{
  "num_hidden_layers": 12,
  "moe_layers": [0, 1, 2, 3, 4, 5, 6, 7, 8, 9, 10, 11],
  "normalize_top_k": false,
  "routed_scale": 1.0,
  "balance_loss": 0.00847,
  "balance_bias": false,
  "lr_router": 0.000431,
  "norm": "layernorm",
  "tie_word_embeddings": true,
  "max_seq_len": 512,
  "dataset": "wikipedia_en"
}
Below are experts of layer 6 (counted from 0) of a mixture-of-experts language model. Rows are named router (the router's row for the expert), up (a neuron's input weights, with its number), down (a neuron's output weights, with its number) and show model dimensions 0-223. Each number is 128 + 32 x the weight over its row's rms, rounded and kept within 0 to 255. Numbers have three digits each.
Before each expert's rows: "raises" lists some tokens whose logits its average output raises strongly, later layers aside; "gets" lists some tokens that make up at least twice as much of what it gets as of all text. This comes from a sample of Wikipedia text that the model never trained on. Tokens count by the router's weight.

# expert 1
raises: " Actress", "ó", "|---|---|\n", "|---|---|---|\n", "acht"
gets: " ", " |", "–", "-", ".", "0"
router:192088090158116105087134115107159129137164156081123116147163095077146093072139124159182155132132145057126152090146144104097099125172116175101185155073090077155102117155112085162079146146153108119076172113103119091174077125157094129070149185119106127169107159157149161123118137055126122127122167102157128160175101089093158110110086118103152149167154081151166060165134149117160220173112108109177108119138188138170177127137143120151151143092119111093102101059105100171121131159138100123164162088181102098159078097145081099111153134155120108068113146188103176136114116154144173114173142125050126100124071217097150149159101088133121126156105107123136140132165100139123107141140
up9:104120142134148129145157156098092115090118124135095175113070200105097156143087078199140101117189142115137105154180122102185126113138177150091128090165133130088142159072159147116157089124157156111143158087148111081033150103195189135053106108120105120140083141114161121139100131203110151155138076033097139093153137120139099121159088099152105084095148114156169151142159170154166147105132128149112139136190151092176124111204167121136148121170133132131092087066072146152139090161128116112105063070180177130119138126125112138134148148152185123130137097161127120131149206166087134131087092110153139134109153129147097116191141149121130151095116089135133161169114066118120129104055
down9:096144097115196148158084158113143140094134092194166161110128125190124126094085110143160161179102157182078130108127106157098129123091147118184127150165115140123105117132134170092147102125079119154118110192082175156117148058144144160062026118146099159148147149203119202145109101080120095131113118169146091183091058128091109187154122183131139125131133161159093174128165130120072147136141105114149094148054115103151109085130125104104125094112155170162114129080082176149128155078132150078131150130092150168134162160138168094184102092141090132067144104086116112135023083166110125117120115104167108136105104145136113122165167127088119173130117154136085161108109124086101127105108
up10:105134137050133142135153129092123174159127118104101166117133165143155172128150118078167063089093154115130128114092164082173131110150094072086137182133143088151127138139130113090066098121155135134102131175122141170122131164145140118165179128038124084168078084083167112138106138137117141178102134150123126126139125167129183185121125127208153078091085107104108135212086196059159115115107121104160109131097150175185094146152131164137138099128094034169164104178140116151135086157131111165146136130128129158149091124105102031103173141132149144200107115143121154151122119108147118109076127200108136151148122140156132150157145161137129129200146111134128219113158134147190115124144
down10:100102160114127151139162140130111155056101136166143151102118168128129117093118121144106131131179078132123197102136121196095176111156155137137172121116159143081049114083098139126081155145193168082108134130150137073089129116108116140097099150129112162114199104148087156119098106032138140099041142148135092071170141129107116138112132183069094126161176093079155105088131135180098107101136140105108167154158121123169133155147144103214159125120142135146119153125108167212157094129124123137137074136107132116119135145167095164159154195109120171121082132125160138165127159156097137102098121108119172091123089146183073136087150136049113155187079137076161117122143153089143078074168
up11:138087201109114109127103133127138114128113086133165100142133151165146183125130136127140169135149128186145130105122150104140157092144098087171174161098130106051070102080111061137122246154141124118106122152112100095134107144146074169100135144094135134151101120147148142167145171116137098143049083068162099145150137158089124145108131083130138171116188090136118131137104136131102131076168140212159156138139114112105108139154094158160076179165166089128141124068098100109089170182100199161086169067122112130060068097109128097141140095171106076184140134123129191132119117097134196081154124091158110152134115127154139137139143137092131135192133134131211071150110116127168161152123
down11:148164045119094219100105182105162128123121156125140127088075128122187146095154196186111145131122122100169155131126128141161166135087104106140136151119076088147117104141149119142165063108133130124121109164076160100104111135105098093166074186169111163147152104159129144153148143101098134078101123178116127129142158112118105130087095194142141039101136116193056116139122075108161068101097156097103109205174121060116118103121097143139138104084138100101150140182133211122150096164161137129126090092125146135150173149125140175058102127136084136137086134166150124143112144174103110114131098155133143173165102172130115094097145166123073183102102076136057141139150150193144150121128
up12:158161179144100094117108087134164090104157135127196134140118190171126144172125097090116196118133073189135140138112165109120213101117096126169094181136135125125131112170119136179140131153132159154139122131118127136094149068092128156138145139158141184161094109125120131093155070082125172089089094107116118128086134143127127134120192112126171126178112109125135147073160110188136144079181156104184103111089077129126148088123101110158164108131166124151148129126109138105120087123154090145122038033092205071155129142181097183152070125113085112152108085117131094121175086125136151168158146153094107106124155160092092173131131124116073050140183057136119152136108122095137194158119
down12:124199141140142117174145117195144143158114099132095141086103117156177122198157138097068159143141138114099160086076149097132144120082137147077086098088116118155171129070130061076132141135117153132079109108136123122104151178109100140087118119095132114135139084117131186153076212127091149164109173126228112098126196091096152116151132127111120117094109133131038107097134153211141104134109115100138184140068095137090050099139131094125066154169108095138066133112149081094096185098125138154104092106143097139088099127125145128092123139095137119155169103146139102115155124098160140071127125130161132103106108121125220096114106180091190096099166110163100101143165098133129096106113

# expert 8
raises: ",", " at", " with", " there", " |"
gets: "20", "19", "18", "1", "2", "10"
router:106136087136128159144133150126150089145091158153112178154200114103117159139162122156133187128202084114132105143151125133156213107143139095114137136133122102114149189181116073144115174108139085151082145154136079175167111151044117133103162131121145130126131098135135098130165188121081194152128132148135163130144223130147137144184096120101142085110151071047091108109117083100138119125188138122139083106106089084106117111117116156108098130093122107122093094109115122146131100108128132131141119150148152103065159127087163164134118174136129161070180122100119071092079087090116199136097176108132177141139120160078119020149140099125105115079135103068153170156128144217118092134111
up9:047144099118158096133189150155166107181112188162060189178072130142102084100097134162103178134182066168107102140062134140137091114091163128126128145137129171138145135141100147123093137122143173196120181213086115132101132104147103115137115101142134094104110188142113146200127146099132118108153115105142130112164134086101191136138121124077172109115061141178169174106156128138163140119121167138048121130121134134187118111114106052141154109093119102137108105145109146095187145118136133109172141130178125148174121142189129132077122158164122067100148117197178110150179112193169070149128156116120102142173117095181112134122121104130150080100189096125148092113109142182148117120121
down9:132155174058134152185106147215138125149177176134176079135121120119141109171144077147177113148128159100120101161133104148118079125223121083162167157119109121110153118142152092116115145112114060126139091150163125111143081116163127196120106100084112134142143075155125149109127067132141111106160121165106101122102131192153104092125152185117122196145150103108128143112126118061154160106099160098081139146170137179139099075108182161129165104167125129106171155093203164062109189141149113122093115120112122204117082122138075086141133158149115139133134100139184145151115143131089175140118130133122192211126148103131068149138119165162172066118086182147117095098126152171094165091143
up10:118123125175065150124113079086138121151063129142092172135135134137217156113121177146100130163141146171114138145096128238125094116143104138153148140153086127132121145177104114098108061108217108168097199123111129130179102114130194191112177148122112150114150140127097148195112131152105166137053116099142139151154115159141120101103106080218107118077174091126134153113125097110167159110177165150106126128155129179097149078095112090079163095149124131144110143116093122151102141106104162123132166122148137153037110078151128152098170117181145116070158114119132131174093179128187136114140170101129066152112167158104102055142188165142191124114131134152113142122130127107133162116122
down10:126080112104153142133092198169149121095171095116107136063117130103047143162161154073145132105124145127149119092138104188147151171176149091113179166129120140164098108168114122089163080122114118110096127139084181232135139174108104143162111134135154141096170161126108150203073175168160130116111092105099132105138103128145083054134142122117197116121156149094112122121067151073101127107104132149177138089156094113099069186136156151095061101080118095107109149130102181102120100136143140106125112108069124182163150168104155130175076154113065096145102113130152148151139134134135091100145115120136091135191138146079068162117111175180107056123162114082149114175151158135183120109113
up11:130107106121143143117110126106097129154055153126151119144080134159134121113122077105132167147119107055119061175120155131127127113154152182104124164125052063138132129164091189094099128164125136154127139159099111197108133120105122097089142121114078135156150166128147091179122143092134110192107209129140101138125131140127110146064136168124081078170178095164156168143178083138102157079124099142136121111146110097140146089151120115093143105145133109167181117151058166085175097148086136190202126112136191190108151102149091146171146100113129160154131146129194149095151144208087174103133202100159098105153124137171105173157045128135104189130140136127094107104071108089122137161150
down11:147182063188169118139140135189138150144071140089139114108118141130166106101208114154126100121159102162092136126146132104131130126145171139127172127100144173115121128064127128122111047114170087102160118135136157129178109104142143135076158091114144084043102116145123100180114110109100129124092072122124096088131117112186142123174098169168110146097118141146106113152095148135188119122093031164100162126100136141151147129185097108127079083131092078120095118207091148111142138098090128073168109161162131169125129123071201128136179118157161135144139160117110118120091159167104146203130202167101125129133168199152119123145064118145119094106129155129127213109178084172117099153149
up12:132140125110087100152147195106134181088146116117168168113085170156138116045116126197128123130144151150112121102158118142109165095099099120104124186090093153138149166190129117125202100139105142100163107090178168123132108127126044142154131133152148179087094204147102100167131157105094136114122149129106127143131149126124123150173104119100203168111084115123176134129146094059139120132144134167170088151122136110135142073127080139147142098170174154144105092143125072138136182070121146119112085167119120190101204104184160146133167187082137150165143100104087082153085109132140183097077091048141113124125161102075106152099097101169111105118107099175144108113120115158199117052129
down12:127109092130173154199117153116169084152088188039131151111125177152088104167127125081185112075132170106123095145180153128099175133057149089167156142127102091106101126185159160151125089109089083119106168057092133060128071140143128102165084129126154144175099105125122105155113123150137088130083139156159145107120170121160129148112105197118177146096135121135142130114146134149113129205087124137115140134111153122104123065178135117072116125074117092129099162074160188134176162185083157163148177103110129159176110105112141119130099115167097171114159151109119107081138098196193067137094164154137140083117119140208153107102143180162123169119135091124096126185129121139107163140120

# expert 6
raises: "1", "3", "6"
gets: " ", "\n", " |\n", ".", ".\n\n", " ("
router:064166209148119130105116122080079160115162076130126146161118141142111132117201119057150152078135096160110132107126163103137197184148139123134150143121092156079105094170146186126179114111099146075075185102112112195112110098116101099125118076107140113144137189125108117128169159051102131127152123113168122156180112119089145086181107074103107156097182132061117070128218115143136109124133152128166083154121169103150121095096127110075145119146152083104138156136166120106098152112162165176179133173125167191105100152128125094153119091118089080131131093103123141164116111129086160160181162170113167114113121108132151096133173161105100131099068162064122188103172126112135121121181
up7:180158112146119174166099144132097105096074140170127189130074159177131165110176105095153084122157073175121105143136145143102100152088123114146109169153168092115081107092120145109145136155154121102122128112125123131117128126142122185121133149202159086132092169204144129112142172130162117073089083127159087140142127156111138104110152117109170086108120111177143108130180125162137088129073097107128226150089099140146126211098118110150145145185099118048008131128142091141128143125106148188088147158119137144069111141139078142112172090087066072081159166170149135103077140135160116096130116135129201121164158088153113125153133091094109106148136132139122195109165109078120121088161
down7:131136138083112111078107107109146138110147134126141133118091170149054110135067102164112154129148168098139147092069095161107093147145139165122102134182176179106148151119137139109134093145120092131126129130159096105186090119175140103120113177124140109133198086101111132185144114148168045188100150151100135093147109147141071174144075143070112126118148138178090139150111107141099119132140144139128078088140130091079108229173125131147055123102134114208175087115146199132132165065144145147178117138096119098151112119134150142148193154120191197128150125087100084159117146179069137129137164147096142123138123103106187121138137175153104134073162139096101089067066100178160134157166
up8:130111122151066139126133118104094081146144058142137146165110165133169149117145121082132052154173089152104125121144097156154163150149121187129105137125122085140131193135102131117138142140130091108156116140186171138101079103172155155131119115140130071208087088118144129128110122083127133097113127097161114139136116098113013098118191135183204143143167097128167159142134089121123126123090149085115156137166142150133101104111151053101132107149150107146095134160123145145159138109116109150173240149068143120126172104114159121147090122071109147152136130158197105109124150127123143161203225114066147136146114117085049184141106126064062083116101093163144114130109137134124101100120
down8:128168144066167165107124161076153128139133156068100090120154119156117134150149131106185142111056109165179155149129043057138104218099119101128156125117137173126135113117171125153141123088149142143126112124139159087102147054143135112147113142130164165107160110158173073178098171093148153153172080136182086114124195121138178137111123144131134098133204123054111114115116166108138134149102159158090113166127113138160147138211100126150133115137137137093119098119145150167095190105127145113122132140210105124168091076153062072119126138156108158120114139117124180053113138155118163154121111135146115126117176116162184111123176152068130151059128154119037092125172094114116098165101
up9:121088112122130108139118085216116078107107138091158130161082110138104150150107138129087099103168108168150102136160119123149173078137120160150147151119080124180131182187124166084102185099083122101132124162115122154038179166103138124134158133099066144148105129148105174136174114175120143101138122096094068116157052143180105100153135108123097114118094113129127179171128133092200172069149143083118154104105144130176084136199143144096130128185185095139155122150106150138110124145125078087136135118118110142137150129067062153110135147174097133097098106105158179140111152135099147124092145166091132113108190079066046129172178141118133093162134110129107096178138115215075094143106
down9:107095169166116127159190172141124119166143129151090128100157141182082115104112107073107116152132106156116190151117122167064083175160160100180125111123170116151179112089130081124087103136160120092125154116137126130133208105137114058124134076182147081098140128176173084104149158070113108084147193133150115175184191140086179138102184092194132123087131135100181126127130102129145074077178146161110107155135178087125161086063130117133118100091142144120064146123058125084121113142118124093122143110114092113183137121091140123114125121144134047119111185188160119110101153170133118117173108169161134095137074104140129088099074101150118167104119126152181161161101158111098149086146
up10:139137164116127143156137171121129094148116132158155107121123171185147143156117133124141154115171132140126078070164105149085084147164091191114177129071158120139119147122118089149156121102155142116154159127143122078127104194146142132148092131175090132084117162134160165126141176122138133090133118158122062162070122134100090104112101086112090113165186096119160147086092122117078098129138123049188115189121165152168153144076088128157123188139171143170175091131169096151114148098117118167092135158150118062069119141143132087150102081135144159079092111190148155158159121158110146147155091114143128124144097083167132096147121101135093101116144116054109094172023070134104159116255
down10:128106116077100081116123155126090172063147103088160120162141192056115169177076130144176124115083141091185041115116127110112157184160133118143118116130109103074177064157096147151132109091077153145150126106082137098104115152114083089147170130186092168153131153143128138128058152141112163117118113106114149147137144091109114115108077118170102153126118121147126121117068106148077153104130135195134136147131125156123174140126147124134151112106135164166149140051122167110114121117138123122168196165134195174162136177133178160150120118097108121158152136113159188133151171170116172091125134146159123110161150155075148115132092113023076104111121156113104173223149103068092172075108